{
  "num_hidden_layers": 14,
  "hidden_size": 256,
  "n_experts": 128,
  "experts_per_token": 4,
  "d_expert": 32,
  "d_shared_expert": 0,
  "hidden_act": "swiglu",
  "moe_layers": [1, 2, 3, 4, 5, 6, 7, 8, 9, 10, 11, 12, 13],
  "router_score": "softmax",
  "normalize_top_k": false,
  "routed_scale": 1.0,
  "balance_loss": 0.00292,
  "balance_bias": false,
  "router_z_loss": 0.001,
  "init_std_router": 0.01,
  "lr_router": 0.00159,
  "num_attention_heads": 8,
  "num_key_value_heads": 8,
  "head_dim": 32,
  "vocab_size": 2165,
  "norm": "rmsnorm",
  "norm_place": "pre",
  "norm_eps": 1e-05,
  "positions": "rope",
  "rope_theta": 10000.0,
  "rope_fraction": 1.0,
  "qk_norm": false,
  "attn_scale": 0.177,
  "tie_word_embeddings": false,
  "parallel_block": false,
  "init": "uniform",
  "init_std_qkv": 0.0354,
  "init_std_o": 0.0439,
  "init_std_up": 0.0506,
  "init_std_down": 0.0506,
  "optimizer": "soap_variant",
  "learning_rate": 0.00606,
  "lr_mult_o": 1.1,
  "lr_head": 0.00842,
  "max_grad_norm": 2.0,
  "warmup_steps": 200,
  "schedule": "wsd",
  "decay_fraction": 1.0,
  "decay_shape": "linear",
  "final_lr_fraction": 0.0,
  "batch_tokens": 65536,
  "max_seq_len": 384,
  "doc_mask": true,
  "train_tokens": 323600000,
  "max_steps": 4938,
  "dataset": "wikipedia_en"
}
Below are experts of layer 2 (counted from 0) of a mixture-of-experts language model. Rows are named router (the router's row for the expert), gate (a neuron's input weights, with its number), up (a neuron's input weights, with its number) and show model dimensions 0-31. Each number is 500 + 50 x the weight over its row's rms, rounded and kept within 0 to 999. Numbers have three digits each.
Before each expert's rows: a language model's description of what the expert responds to. This comes from a sample of Wikipedia text that the model never trained on.

# expert 16
What it handles: Mid-word fragments. Inner pieces of longer words, especially ic, un, st, ess, as in v-ic-ar, g-un-s, pr-ess, plus occasional the.
router:416553498550446484464498466480555539547496467479543423501437459494554553536551489538459510564457
gate0:524489471502554480429540479567521509507599533485441440529564539551584554490519412468466471567483
up0:568508496602436485543482488460458594594426480457528499409437473484532495456536456461491492500500
gate1:500505496540513532497504571498508424523466546451577581542504486480579633473587470509509445491447
up1:477467474475518511597518527446450377496485496480480536553428502531581543544472567525524479470509
gate2:500404509556584555424568484495526487587544454502504444537414539510465452545438479496496485520474
up2:520649655535604501525525427409498462584539476484582525477485549480505352433510553476525543533547
gate3:416504474460427503421568549539532483507521504476538521583504474512564558460487447512580540453492
up3:512559444480471548501500571558491489539510476501458536502501416518524567438449536516539526508615
gate4:373518519580487593575424514475490512515408486475453529475389541475467491436538543500507561585491
up4:584537506618487517549527580465494494456383456516485471539493555545406505536539516458529465594501
gate5:572487541478366497501486485550516499542437448547454481491505579591473389528559532512428480445483
up5:570455492447440501533495569555541442504494429493363536465440583520481502535542516508511533465388
gate6:548611430523470526424437459424485476571458474519490549487506459541462448510448487464458487479553
up6:515498455454505502450535451427607444429525541539570583505542541492640439482572539517474491536477

# expert 56
What it handles: Adverb endings, line breaks. The ending -ely in completely and -ury in century, line breaks before section headings, and words like by, is, with.
router:424560553549446493450512458528568550551444460470448459568466435487568540542553526556519529559444
gate0:509568550549539475458514561468512469523544536573494533506486456515512582457513535512557581475425
up0:468386458615522512489481546557480492521504458528499510479578570514463512500583484459492580448466
gate1:502463442551576537474600486679522515601530447494460530544494474513417435463605564553477467444527
up1:425364372544501531555521522539523496539530507469488479535460420478456404548454493426455522502508
gate2:452460438481498534419434521476481558459490526603485541489455486495464464389416499485485514515546
up2:461503447439580437514599537474528470569418467429477521527503459496463478454527539474470517492463
gate3:508551479569512520445523439457504473464538550477491478448504518465462537579503473497538622458480
up3:386469544489519530492477465538496484543543439458504514460510602494540434504457557493511508495476
gate4:532565547512402551551571491539490517511474588452534474488593452497582525578615542489458578490494
up4:450492510464486515483475504516517447573466564514510559489518521502522558449440498511507441537458
gate5:494582473543487449427558416481546533430463493490479426428474511507446560555456483508485499512561
up5:470549500400491470555505516575459514512491520456462492473460568454540455481490468395556538471477
gate6:484544511464499535462527563445453527500484488473505450521447573469518541482616619476479556498448
up6:506495570592451501503433472616573501492432477470544425600440451513498541477537487563541479549528

# expert 59
What it handles: Pro-words and table pipes. Capitalised Pro starting Producer or Productions in infobox lists, pro and polit word starts, plus commas and table pipes.
router:454542554569464476441459438523547557532430487535532424547437449539539559549534525573495570566435
gate0:475427457569512490548491488454535504499492541510470393406456561555474510558479453394498489532460
up0:334513407598474530519434425481474488449506464577529425536490632488628585458442575506501512455463
gate1:586473424457500459445390508507477513507542462515465447559479500463507507501498435518580471641570
up1:459487507543542556513494526495530488460428513462519573467499494557477556490561561475530510406406
gate2:498541481522473507510491557547489469537455369537458553493460502511587509533504555537448507615574
up2:424549429444549500537548591518564515556585378562516615531461501602507426565511446452474573518460
gate3:551501489453377547523515435564595426550473461522544508508540527452481475566490501518508477495451
up3:539521500466563471421532502547405620524481606470478486444515440543488556468545509558464479508546
gate4:612414512525405524425552475537538501516521509542431552453459408497484530513531480478464488461504
up4:372559500501514539544425560431460527532502448475537502533497561448518574441554509462489460414402
gate5:436456504445464502538497508426639547489528464493456564446596517531520457535541439461435533412494
up5:541486468512533532483521458514493504499442516516489482480467519467514484534465510415477535478405
gate6:527399419589581511493463575479551466495440521497482408423496495464462536430471533436497538483519
up6:538521572392508532477477438529448571483458467569571576543557488524541509535561488429514446520518

# expert 29
What it handles: Surname and name endings. Final pieces of names and words such as Bro-wn, Man-rique, Mar-io and rainf-all, plus List after See also.
router:437558417557450566462508446471561552538420444490505446527447433455544561556559556550495550553486
gate0:570515479461447501475456568548506451455511582485486563567481473480549530449460522511537464512522
up0:436555489517539503607508537497405440425526538555475567581524522440539424548416508445507482543498
gate1:553503488494471455589550491493553481494473405463534520485555552478512624452594492492474475515458
up1:354533571517463512421501456492421502523506541596554477432455499485505458472538572543530571489497
gate2:433437514599495518496523508578486472442519506562513495451468435588522502556495477504484574558533
up2:489509459455516516483455548522465530460488469563489552487486457449429464478541519445471479553488
gate3:455518528507454485512506462422449517526447583520491467521480474496489632464492537532501496485514
up3:504493563396506483539500442472353449544509483488452536543498516523446477501587578539533543517579
gate4:365590495443494501548540500549464521490526408583494506494598451457538535494469560471488444523494
up4:579493490449435462447521441548555400485577416449478506462560484456433571499522483507521444426459
gate5:381520576515512501546502493436522492436474575530554492568557562553498503488331576504460550549413
up5:606492489500464497352502561582498494484476578428505510486359566493483470542505429550536517471559
gate6:434554535491553540531560458451474390610512455584505368458566500541516528509469523464466445527501
up6:591534514513432551528482522462514512635459463537536558481550449485522522474368492532478539476444

# expert 13
What it handles: Title equals, article a. Closing = of biography title headers like "= Name (footballer) =", the article " a", and mid-word pieces like ast, ite, own.
router:421574562561468512454534460528563555553472471446478440552444449497555546545555530564463553547448
gate0:446551495395517545500560470446491479541416462502467509511424427473521452516556483477541486531473
up0:448535470500541481450565461480491491430503445464472557513474479470515421471467469491588512511432
gate1:505523472487539505477566496568538502490504493485504479476449504500525543526561495564543493489392
up1:580504536564500506502520459460561469459484560531490530485520538439441495510409512581467525541371
gate2:465502515579423512382496485495569496557476459492493566526470484481454506450385589491469515460389
up2:489515589497454567603505530594581392474542447479484439500585487456365519533513433597491491543534
gate3:499516532492495517608463368463601564545443482523612483447546505460552490487492490587447488539603
up3:542445485411490513399488509524489434453480513500446451551434547482516495467517558469612478519437
gate4:392595459498527520547557446473560490579511434458608562466505474512527549462561474531457460506472
up4:506502464447509520574501546484504562438440485454465444519504465441577553515539493476488564526526
gate5:461400514505479492538429552488510389558561493488500532461418510461546432528514465461472541432402
up5:528423462575434446455555506469501526464510536471575560477498590516499533406452486556518417597436
gate6:474613517469614511477569488544617438446380505470487597473436533431421524544579552500492515512454
up6:450472457500430443521432493564490567541444500564434477506551372479512520505458443493460528432567

# expert 53
What it handles: In and un openings. Sentence-opening In after a line break, preposition in, prefix un, and name pieces like Der-rid-a, U in U.S.
router:439579482545466514454542437481548579555455457502512438506488427461541564565562518552473491564495
gate0:461471503370570513474505496468555445491550522541484398480489469431575496504547567487520552499474
up0:593518484654457481494488505524488512432458533455533538521452469548430456561515407500425478517493
gate1:420430456585499477491544454427608541480504484481504534465475498506476538518478466509532465442549
up1:481565492368520509394491535497434552439533640512483484492472504491480445419451508539585479453496
gate2:538489494576459529461525440562539526514494516505479549576498512506470480535492580546455484586529
up2:475539510600599518442439518518502574421443488550477544492484437527533556467517499521508488382552
gate3:498412549556543471503511486519486544477566591524485528470467552474552431535476501545503477519494
up3:497630473544444501467465550522517547502532509436507544488590445498397504377498507442521492446473
gate4:549477462531500545587473445590445490464521604538513500510551460566453552453498538533477546567532
up4:573501535484569575559456422520426510421520511509482406502522467547515477419502492513510497615534
gate5:447535587487442524472452463539499438511494500449496486463462478445575493617500428559520474551473
up5:428485468396472528491464500499379478406420440499492580528453573538538404441486449541500513492528
gate6:448525483580506524522518552501513548456501583543508559475600465492350512538500529452455492423481
up6:532445476460477519491490462487624362450436432502491416463463531471561441411497484556546520564439

# expert 35
What it handles: And, world, modals. The word and after commas, world ending phrases like in the world, plus modals would, will and has.
router:430542502545447497432423461492554558539453473511533420493453430494560565544554469576444576568462
gate0:609469475505534517439496532472482525471490582512483601526528421523412432474578452514452549588516
up0:358534574497455486521476507505475519520555354476576512527474565473526576521415500410560462440479
gate1:511639506477507470443512474466536477451499587486490490453472514498505431532601529492435461545492
up1:467531429484465542486524487512511547429483485446532531452515550550454492624474497547549482559525
gate2:412520471471427500479463550557486506534402531474519468553497463464554556530544550519557473448450
up2:478474463499485380483506486510501519448413512489438528498622491463539600449487400554466501413455
gate3:453522512504447495380547435464512455577524461501474492502602527530498582526457450496546474547439
up3:502582480461501521465436527474509449504557539519556496491563501518493495455472400538499532470398
gate4:399529475552501472476464521498559551464408489491498527432410487508621626504458547459454482484561
up4:480421552579523553515490382503495550546524451471446565525512589502475515517517436486547485612527
gate5:503438547548492459519475513476431463537565510487497393517514555507581519408498479478532514512568
up5:614541566514572466526561526462414552579489547467490490540448391541481471473490513550504447457487
gate6:462483515462494427517452472469515535544457406458451479507527517496450492516574500489533449488508
up6:608498466561450499431556463468553517522491454505422538472470472469396492461527506485514511456563

# expert 23
What it handles: Conjunction and, -ish pieces. The word and joining names or clauses, Scott-ish, Ch in chart names, and on, mainly in prose.
router:440558479538475497439470465505548532542454450475536400439468449518563577549544509566522645564480
gate0:466527465515383479413474470497542499554536528529433485500448436461526476477580511537506447593524
up0:483417569545573514460485510436432490416566470492445448532532512440453546469597424537466478550488
gate1:514571509472487507553508501447593441482466458460527506507380568472447595590361518462528530458529
up1:506490585539441502439503478520520427498388516504502475479579445533529427548573548512450517528501
gate2:472503490498437497501440450516538485521520455546493535504421571552459498495597415463512568559576
up2:460481507537531471524529469488449475581487504570521551450496472482494490510396474574463428592440
gate3:438490477501496534411542554499615514545509555504530489488497522457577601470503491490494467461482
up3:526489424460535528557518538510470444472535567486528544487513526444597547531486510498556482445519
gate4:519465498325499504403527478479506518491488497468491467442502499490548491523552494489535501453450
up4:514594517656503524527507467498522574494481506481492504519481460534470470511526532561462485508564
gate5:596424492608484464426577533545478571544511483467547519500595465520481498480483445507492512602478
up5:513508490475555490430488491511409528433525462542538542474592518508522506394526497474489446424468
gate6:526583488508465449454492574497556394501416522469456481461508433527513565435574477459467483623543
up6:459564451522488464526517540455607563552525571543432445468547404500468666537582527442556480485580

# expert 36
What it handles: Held and number pieces. The verb held in event dates, digits and decimals inside table percentages, and short mid-word pieces such as -our, -and, -oc and -ub.
router:443543521560453459444478454546535566566449468544522436477454434490533575540564431554524504572483
gate0:508505534500309468455500460452554489518575495474498481519490490488505556489497456457576497450450
up0:442568531549386506534513438508489452509540414452511563532510508547521458513399489528534455525551
gate1:394483506484532492443470382454449508540448525498523557514513423561543575501534523538454464437469
up1:490546493483489555462491473549512532498563471480540512479521371518582528501591415532544510415451
gate2:471560448601422475605514449478538475550494492483435361572560534512547520492485499536500489578578
up2:541636505614471495485506460491508502542465545480472409496572514563502501437390454462489508472427
gate3:414514488580571516481518605586481436515507580494436550533446523512581545610479511503514521463554
up3:489519466516459550480483367491565544448482559562532462429504491462437495498531485430477524453477
gate4:530498510638462454548530444504550453504520529456475507549498476497515400502426471495550573510512
up4:493524471585493490436482415565576476482557518483402428555537505562451463463436445439543557438490
gate5:384531558529492466459546578467583484481515498530473496441522525525590563482436532487491515511508
up5:559395569524493483474519498492598504435472328475478486521500585470451486500486551540546505428397
gate6:566566489443450442448514504522519497551610519530543579511471520551546633464577532494478478541436
up6:568557533487511446439502508537534528588504341486508503488556509508535656553514527518459507574644

# expert 26
What it handles: Scattered mid-word pieces. Mixed pieces inside words, chemical formulas and Cyrillic text, such as O in H3O+, here in sphere, d in Buddhist.
router:430561521555427463447524456484553539547463434504550447453469450535555548561552530527492640580476
gate0:444564464492438471536519544448466492588513485476498456475492477511503471518597422489508529594580
up0:543482442425509516609527471495392509491479421513500516469468492536531484421547472449492477565507
gate1:427456496529462526409504539570404546568544496509529529502587543469576487494541477404528504531551
up1:450506514540521531428515538471436484540617596475505546413528517487469504439439414422485555519562
gate2:572434425491501519544499462571517444557532532469525439490436453479490528402539506455526509526499
up2:556476479440366509580444512454435464493522482504505542554534459451579503504560401541531502402466
gate3:460512471465487518507550500555413454489521411533507534466413509489555461420446522460532527539619
up3:466534477549523506515479514479526481419497580499461483514556477478482490563577476600482500411445
gate4:506527523472450504623572407500513519437570476508527455502498501451558538492489463517487459540531
up4:531497448507412502545555441458497531489508544504434494479459450529513460507621396435562509577502
gate5:526628445538448539469483495460602492406560536494545467457491506457561517528493544506463578517492
up5:494584537461505590562477537516581449450501576521472450440542530482516499552463580566467465481487
gate6:490476534559550531535542491521547546466534480531500513433513524534443475423508498539453512471506
up6:559430559498538476495495476511483540543528516498472458585561433541531550439548573532499527418487

# expert 7
What it handles: Was, f-pieces, CJK bytes. Past-tense " was" after a subject, f and F word pieces, and raw byte pieces inside Chinese, Japanese or Hebrew names.
router:462565538570435470449583458479559555565470441486555452469436449423545550535568485534518365548488
gate0:457495467488526453548487472552536582375473481559443516480376509482448567484478486496434442488549
up0:448380639430621530510563490566462444416433544481513482528462504459424519497418494511492469463507
gate1:464495476535500503411529583517469458459497440490520602452422521479402536501560422504498554463513
up1:454535559548501456564500443517501435610479497522500476503546629453504607410506452420460495550462
gate2:448504575539428498453458452434471582572494478497591442534469523440516508545525478502518501513577
up2:566452470466515458436549425558526527446464479489537493491434583553488405408441503477457502430491
gate3:551539496496471559588473498558494478401538394552485558506456521439582583510566426532557474534453
up3:413515436609465461534462406516437454573549532548465498479511489475511568472488452459504493538530
gate4:454532439532490505526511497532497433500450575538546559523559487554577586507550516440448516540602
up4:476525511464492476494464470498514565442588440535614507405489450564529538584518414485472463482591
gate5:481543534456499392620537424455498509523475502411533394498456449443455547495534468470457489495508
up5:538561448537376585517457559464554501447428496498453556514475604534481469520481541473529510536496
gate6:578524531446472521522499516556549580485489480546534492541554483409617504462460544489518489526541
up6:522500501466481519454494527535559519608477485509542482528497430406521510507495517504478494487512

# expert 21
What it handles: Pronouns, not, closing parentheses. The word "them", "not" and "it", closing parentheses, and mid-name fragments in people lists and tables, e.g. Car-ey, Ot-is.
router:440562499545464573442520446479560552547456462509528433588459455479550560541549516585515534546486
gate0:423457489525536575526507617466554488499468472527437502450328486513438474560572575529471520502558
up0:547402535523563577479509459492428455472524453495553511477449555473555486538448449442488482398513
gate1:559366471474530464497473481494536523588472559485449438527500494483455480456500455457489568492581
up1:464590469541581487433467531478479517511448565480509526490473450487452407443487463485548570637534
gate2:437500511511446496455468525425550437381552543476538540502471507511539498517556536462491525536481
up2:479510462553526519561500497576402592553547461466460464438535508549480493417436464561496503420539
gate3:490422576463457533425552585505486450412433485454498442483454519477496493462569432541528519442527
up3:428533446538559499487537565515489575458501524493519467560532556507461631389522434551514446497579
gate4:435566439570550535479538514420557443425481524452508500529499566517577483442431504602461484565457
up4:482510499489428435505478554524517473526480507530573568571474559573509452389525485534543460565584
gate5:520537491453476447503506499555532575501406562511546410485497509503545505495532511463479547497507
up5:461548500470494477487572495495554570508473514486533570444491489508456495414459443476548510574489
gate6:466455532507516484556498446549588548557425499504466492430513406551452518399539561505510569463488
up6:527506532529395549517453478544536428533494525479441512433505485569622561504513465451504563444446

# expert 57
What it handles: Commas and word-end letters. Commas after list items and dates, and final letters o, e, s completing words, e.g. com-e, appear-s, cart-o-ons, plus line breaks before headings.
router:432544452554454495443470462504574541561441448471554433519454439457541559530549467544487508574513
gate0:517466510368595543481420539503474528472530480459502529489553449543469626482533504443512496475523
up0:531480456613400490580531438647566504519455537482503468565539531551512479494511531580517513433531
gate1:458554452526538504437526495455605477439503455482534491492544476531560434506571470479510595453512
up1:512570464479582493479458473512527413460501431485537512529523536489452420552488524484487411579482
gate2:445431529495434384464503485389558499493563545587522444467487512474567474530519502530516537504564
up2:430456467443550427553518427456454443544532508543565453462451542499508522514505536446506468575594
gate3:546480553543510500511537541494537551398485404534520498457510589512492471534626541489520482540387
up3:480437501518539501560491493481572326504541574501488534455398434484466479406582461402508480499414
gate4:543522564475446525546421477531480400488456639517542545468535498500489552549525542465568487530486
up4:463524465580473480501483563520491556481412477560524506532482529526498451535493501550429566500520
gate5:557487451524482501419487608461572509494580488525444512519425397451480550632503505457503504466403
up5:496542509578545539612499448548518506459527590514498488549386574503505442414459522458532515580483
gate6:533500575456511442434553550423494551609544576507416486487435418458587425536548468535485478476508
up6:530595486453491534520547579505458497523471475533423458522537523529512510484582520421534545439526

# expert 6
What it handles: Commas and also. Commas after places, numbers and names, such as Dallas, or 8,; also after a subject; word-final pieces such as -ian and -a.
router:442578495558433454452466461500567546538451481474531422460482449440561546530558464532453509558464
gate0:411519465495544468541473463514520465452459595505516547491478503528474516502564488594494499554447
up0:630517503461506503546552453505582596612418548448442528537521540446519512488531467495560416555511
gate1:506475505535528480449527483377525522534508517489531441558582422595521548527557520458497519515434
up1:441459539391502498484555513549561478517496463447482545433475503433589482489487420528469464458563
gate2:568438517517478484548497501580589494482474526502510589555387535491549473533516540514535437455522
up2:467561437416514435515504595500567506465450550521539417477438442535474474489499533522531558473469
gate3:430570467498428479481569526526506507517520462502479508512525523467471393545485571484509506612395
up3:490379507538493531525486470565548519525508506530452504512481462451513533498387491464492521514575
gate4:362412456550472500492626569458463469542455547522499465530542466522443492542521487495493477547513
up4:463435454476472441586496464502493508531579495544525609507486530443397444583599513492510532462529
gate5:456579510457467472557534509423574473564569410499488584479559442472537562468476539480503564459463
up5:482533505400442510579560560379464501502582516462499506495420468551416546461485504445477491476438
gate6:446467545468604477411443501536476471498463466538438510490451462493506465470544455570481516540446
up6:654615395538479475492464497467536498493520518519514497509470442508404463612668481449496513621502

# expert 44
What it handles: Noun-ending pieces. Suffix pieces completing nouns, especially disorders, century, conurbation, and Our, plus closing parentheses and "of" in technical or math text.
router:464566457574434468443483451483543559541452488418511430486444444484550568551548495542490494560490
gate0:420479496515455496456501501499509477492509457450533524550463429473579532493589480454461515414461
up0:441369534479527478450527361490490551465407506533423525565581397542377461543536476532516519438463
gate1:388385468488377516470519462498393563492437501556489466463557487489462531521493419492554479513454
up1:479533517502398497330493548542547481495448527502500583491495504461437471516441491429479484520540
gate2:515526547526566586469543537470561572435335482482486610561572504454418565532497483532479453447445
up2:454524505511407478570502406431487411568507474490538572474447585534529565478490470471511477453481
gate3:405533487515569506582510530584407600506479492515554454539384504497590498531528443520528489453534
up3:594587622579552527560543496467480523443503408522493550570571516470422539472448544506502536498590
gate4:496551531497478556500472496483412487403478379527496474463327507504460464520451470576465451449428
up4:603506449435416494403457520555537544494539424493487554475454601476444509502525453527445499500490
gate5:510501491458504514479502497443382458535469511454487531532458501446553660545456405469507501491437
up5:521512547466526510503528538476551578516447569516452405471461571480376447517512428543430461517404
gate6:516570453514490490504475492436517482557504536528540575500510546502603459494448453573468494454500
up6:519575580466538513517497523517498396495455412516445435504479472480423562468491482479496440566499

# expert 39
What it handles: Conjunctions, colons, career lists. The words "and" and "of", colons after years in football career lists, and word pieces in sports biographies, e.g. B-ask-etball, team-s.
router:429564397548454443471503458474549558566454431544515461469438452455543577548559519545538513545477
gate0:574477522485398514554532479610503506514479587490487504463511475483494470534574471658519474459502
up0:405462460546643528557506474518529465484487495494492469514591519502515422461406409551523516533496
gate1:542519460523468547323451523508587460543505502560511539527579506517508496504554448502499455465548
up1:395495455527544495502473440495494458471486455423533477513503471462545532575476489410499545528508
gate2:422482515462439531456595497484431491459468489443454507415546513499518427543524489483477517454462
up2:555427434552526475547429443514583499529497513518540492464428478462551507609524545464516469478527
gate3:503455560458503491468517452548554532655572495465590496452543454473502515482546557523502558462523
up3:471717458475487491466465491536547451358474421459498513506496497518505479460515465510483505452542
gate4:507630498445570498405536458521483515474526473543515526481526563526498474441549500509527557586487
up4:577400509536470511475496519455460493545532472421530509531492379450515514448455518499483494406533
gate5:554522485514507426448481505467499555512436412537582443483444464448486508433450525460452481630440
up5:519550544399529489454553493520499428423539467431492513479544484466521484481524511588475472544520
gate6:507475534473495454594485527538527554466480502479598491469533594467539541530516651564552505500572
up6:488493542501550504474538554551500493503526527533499557424498494502514599505455559486546529512543

# expert 31
What it handles: Of, the, such. Function words like of, the, his and such in running prose, as in Bishop of, such as, plus chief.
router:431559508567449526466490440465556542546456458609570447455471447495547563544539575537509474583499
gate0:433493559586433527483500571561503519585543462520489489474603561449536444596411471483489513455539
up0:448523562572434566506449530560519503504593417525446520457618501504502404575496486475474498428521
gate1:450598497475530474520439524455442487571538450472478539518490458528477574524538536528478526578510
up1:635500445530645433461537453472581354484501444507445477527576485458492504571598438546538504523542
gate2:457515387509496520300513472472442540582468538469498557459494505542562448400517465457504450450468
up2:474539424515533506372499461506519461485506450499454561482425447544519503462409479434509458448582
gate3:428462557436497470448515452602483547470464475487539550525555506535644610411557431474521504416580
up3:489511541570535482533533486375543454446550537536524625527603508459400498488462502378491456528469
gate4:503503552493436486505481515519468444516437476537527526560434473490461406425582514516489481502473
up4:563500460496518551514496420428542543524561536448471443455636555513610472513429420487518534556545
gate5:466517463572501607404458474566568477648537495475555428475532445505509584419503556600498555571480
up5:597460535534487488561533565461503463590460467547523479514507544511521497508649514559482487456487
gate6:546584490494486461492510468516549553556460545494550610423576507539580537605567545510495505613502
up6:445487539489541473586510507475471394493513488555521382472526415533463574488544487502406532525463

# expert 20
What it handles: Proper-name openers. Capitalized first pieces of names and entities such as United (States), World, British, N, P, plus endings like -ional, -ular.
router:447541577553439488448565462438554553551462476457557444497449444514541537530545566533497569570487
gate0:479500471578401457408400517521509545506442584494535496576501521521528512486457543470517484457511
up0:532540465490431500411538437537438515426429401494512532512572543520409437582372503522532458507485
gate1:412491500514412525501539580473418608587560583485553488457564500521504562511444491471365545442523
up1:574555525465568475371497417533533454486456411525444525540531443498504520448574487546535488640555
gate2:477470493544511488465550495470478463635494516523473410407472512516471519513501508467470485523517
up2:428431454513447472466514448474496463502548514557485457527440533512559551547579508518457499622522
gate3:569538414586457473481477493485458529554503553493474408435493477552503589426582664514450426553481
up3:412469483561563512499457453592426525517441506428471380515536458494503413506570520437622534598536
gate4:543487506580453485490457501421551541460575488537491455491541517497438555527606507525488483494473
up4:622530560538604516468536519495422563585488419494537519548527510541507491508409456566551512479601
gate5:480506528581589521443503504464500485566514517491510591492435592475525589606545467458508554591464
up5:522516535589510487493391588501483458487456530481503446489474468559507537537509429466420523514537
gate6:490500531398554517542492484432487505493576409526489541522436463538524585420666522508509527452467
up6:474451488451537553489489509507422541505467460529539463457438498471482484417593427479513462428490

# expert 17
What it handles: Capital D, name pieces. Word-initial D and Dep, plus inner pieces of names and words such as Roy, empl-oy-ment and polit-ician, often in biographies.
router:450551457555477472458551445494551541557469459423545431493469453464569545532541517551523537555453
gate0:460425438472537453583505535462408553559595444492540516517480422564490517483570557555531500503433
up0:427497423648434438564527517490407481554568460488501541477508480504469552503522475540508471458503
gate1:431533494521561446513483499430556529464508471478456443451521546492482570553497492459539500488584
up1:527541491509495473542468535468624433479524493430549475476512558558411479524602578495510509543533
gate2:464449521679409511434514447511500475494396560566569442524524530498544554428533516546493480568501
up2:608545555571544539473449534439495435480504458508569531488442465515540437528544611570463527501482
gate3:509455471477566483568481493537451426480465542514559453478521468486438472542533584590514399449583
up3:562480441497524522436524509490469478491485475501492522409473516512396441504569567539551469445507
gate4:572600533508489557473452610433522508496456401523539585556484521456530553581381554499458531481515
up4:460521466484386475460536589409476523582504387511498510432435539499501580537514502437454555485656
gate5:450585539558541566449505517461471446534582522546506535529514526486625508467537419539530486448496
up5:542471423572420528461554486529495506540439505520520482524614496474566594450455424506490481534472
gate6:552468540535531518464489477454568442515557491495532517491426515476515499573522514452493462510481
up6:478604483437465515447461527587457487495458512450466608494536539520482533519453493394548517533553

# expert 15
What it handles: Competition and media nouns. Nouns for records, albums, seasons, films, awards, championships and series in sports, music and entertainment text, e.g. Champion, award, round.
router:450450467552543558432502401622576588502496537467523509423493499526507502559596589502511512480498
gate0:393461552445526516462489451469550511404497490507587574591374575503465458412513497556456495563530
up0:390444555405529538434491463495543496425495492510592585558407603513466450413486494567481495566523
gate1:445505532484520422443520511513406537557475535503518485479490461512517455520506455541488475504506
up1:448498493551477499487495469445402545481472618501444497508456559540480487565534617513521528492557
gate2:432448549537612499468512573470553445485517367490491559547514588550513502511551540535542494470408
up2:527423503416623478438505552454548466490510528556470460504458575549492518492580523519474506448490
gate3:424512549405482487451480508538543496664447622541470540494512515505486448495569563593537501520563
up3:518462473349560515494486428488577511442425389484512414466510503478502595550418571474591494540516
gate4:481457608446523510469522452573504518465410565504432516473503410471551577429354504534505518598410
up4:543420601510520493528514422557504545480401523484440471493497406449501606490381497503518502516409
gate5:559502466393504461549489441463504544557547593481504439411454501526509513418493501569552452479508
up5:498436569571521537429473525499503403407469494522466578452569506472502460580513545470497473553511
gate6:482445515435524515479497439586523546584544495484491569540546532481504484508470399500493534410415
up6:545572513559499528525501577456443426437462500457522475465415485475494535467526567473498517550571

# expert 12
What it handles: Prepositions and word starts. Prepositions with, of and to, plus first pieces of words such as count(ry), N(EXT), Liter(atura), often in lists, citations and coordinate text.
router:449547547538454427467558454505537562565466464494570453503466452517565563552552488548512458568498
gate0:462536578570497443486437576442493492389476503525461522486495491523511451457505532590551530439486
up0:568501487369566499505565483500568539577499493480445481513523525513510599546509536439507466546482
gate1:556526517465579505453560469502462559481450549514469506507505452527511551517467402473477490587446
up1:518555593467595467505551473501467537585542495422508539525408488497482436524446484478493486464439
gate2:528559558507522542492473513489537493439531512598489470503402546382538557475501479479473507497455
up2:493407476546510458467521521486465461465449526427492546539569454527547430523511524508510499459571
gate3:465548494531518483502543498504472461543444552473491582507541628519464405498574517454545568477453
up3:478443492511459496395527536505541518509547544462475468508503439485454437489475515457484475607567
gate4:447488438599534522558537461458490561469484535476454525543520528461469512543463425530523507515521
up4:408492536589380512459515524482428463487524451544456435509545485511482485446437480531526538555485
gate5:403593490515479517385498505568480376440477531532484580521655453433537493487588570587510502553481
up5:529443516495486480516518519397512577519512605466559499409593520519395514485511520439509500611522
gate6:447524441457620462485541421471607452513472528447530494560478499520552519420488499557526551488469
up6:496344561438457466577477494440522518509440489454487447568500587404398555501485539637494516482427

# expert 30
What it handles: Forms of be. The verbs was, were, is and been after a subject such as it, he or people, plus digits inside years and numbers.
router:446557549553434495456481455509546556547438461480475442469443435483564566556542481554470531560476
gate0:513467524569461467499497526528528515449528522493481536535502500508534543518568496579531504524468
up0:436543423498493509577470451457456514390362579460472557437507472441464477488466494554639541531453
gate1:525518457425440452530523419460452508430383587523488458503518514437490464466458479572513411541503
up1:514603466460428417583552525464504557461424532550408476529419554441402515463444557498451511474502
gate2:557544461534523548440541520525530524515411449501460395534476537500456477534537408492474501484516
up2:686533523522509527482553522475516455478494347537524544420503464500494620438458479518465523493510
gate3:421482614570452483494552486610524448488471456498477542396477470474495566504531468488430476608530
up3:502501563505375496458542557519463477418532392529548437463431452515463480587464496493531454545577
gate4:426449520529429528471483435582515498475493459554500524491357482514502504530456478530488512531515
up4:540509477463464512568474532530548508498509339517598540497441522475424562537489448476509555399520
gate5:493458490449501528559519462460472391467485574473538512474435555501489468547616490480524541629487
up5:518550475449543579461511513432531540419492467480482497534551429473503518491573519561474460497493
gate6:555448476435462486431445526537479490521510424452499574449420362532519541629483445515547544496550
up6:485541497445528503487520487566458448491479423480513461467502424546498492477585575518519495561505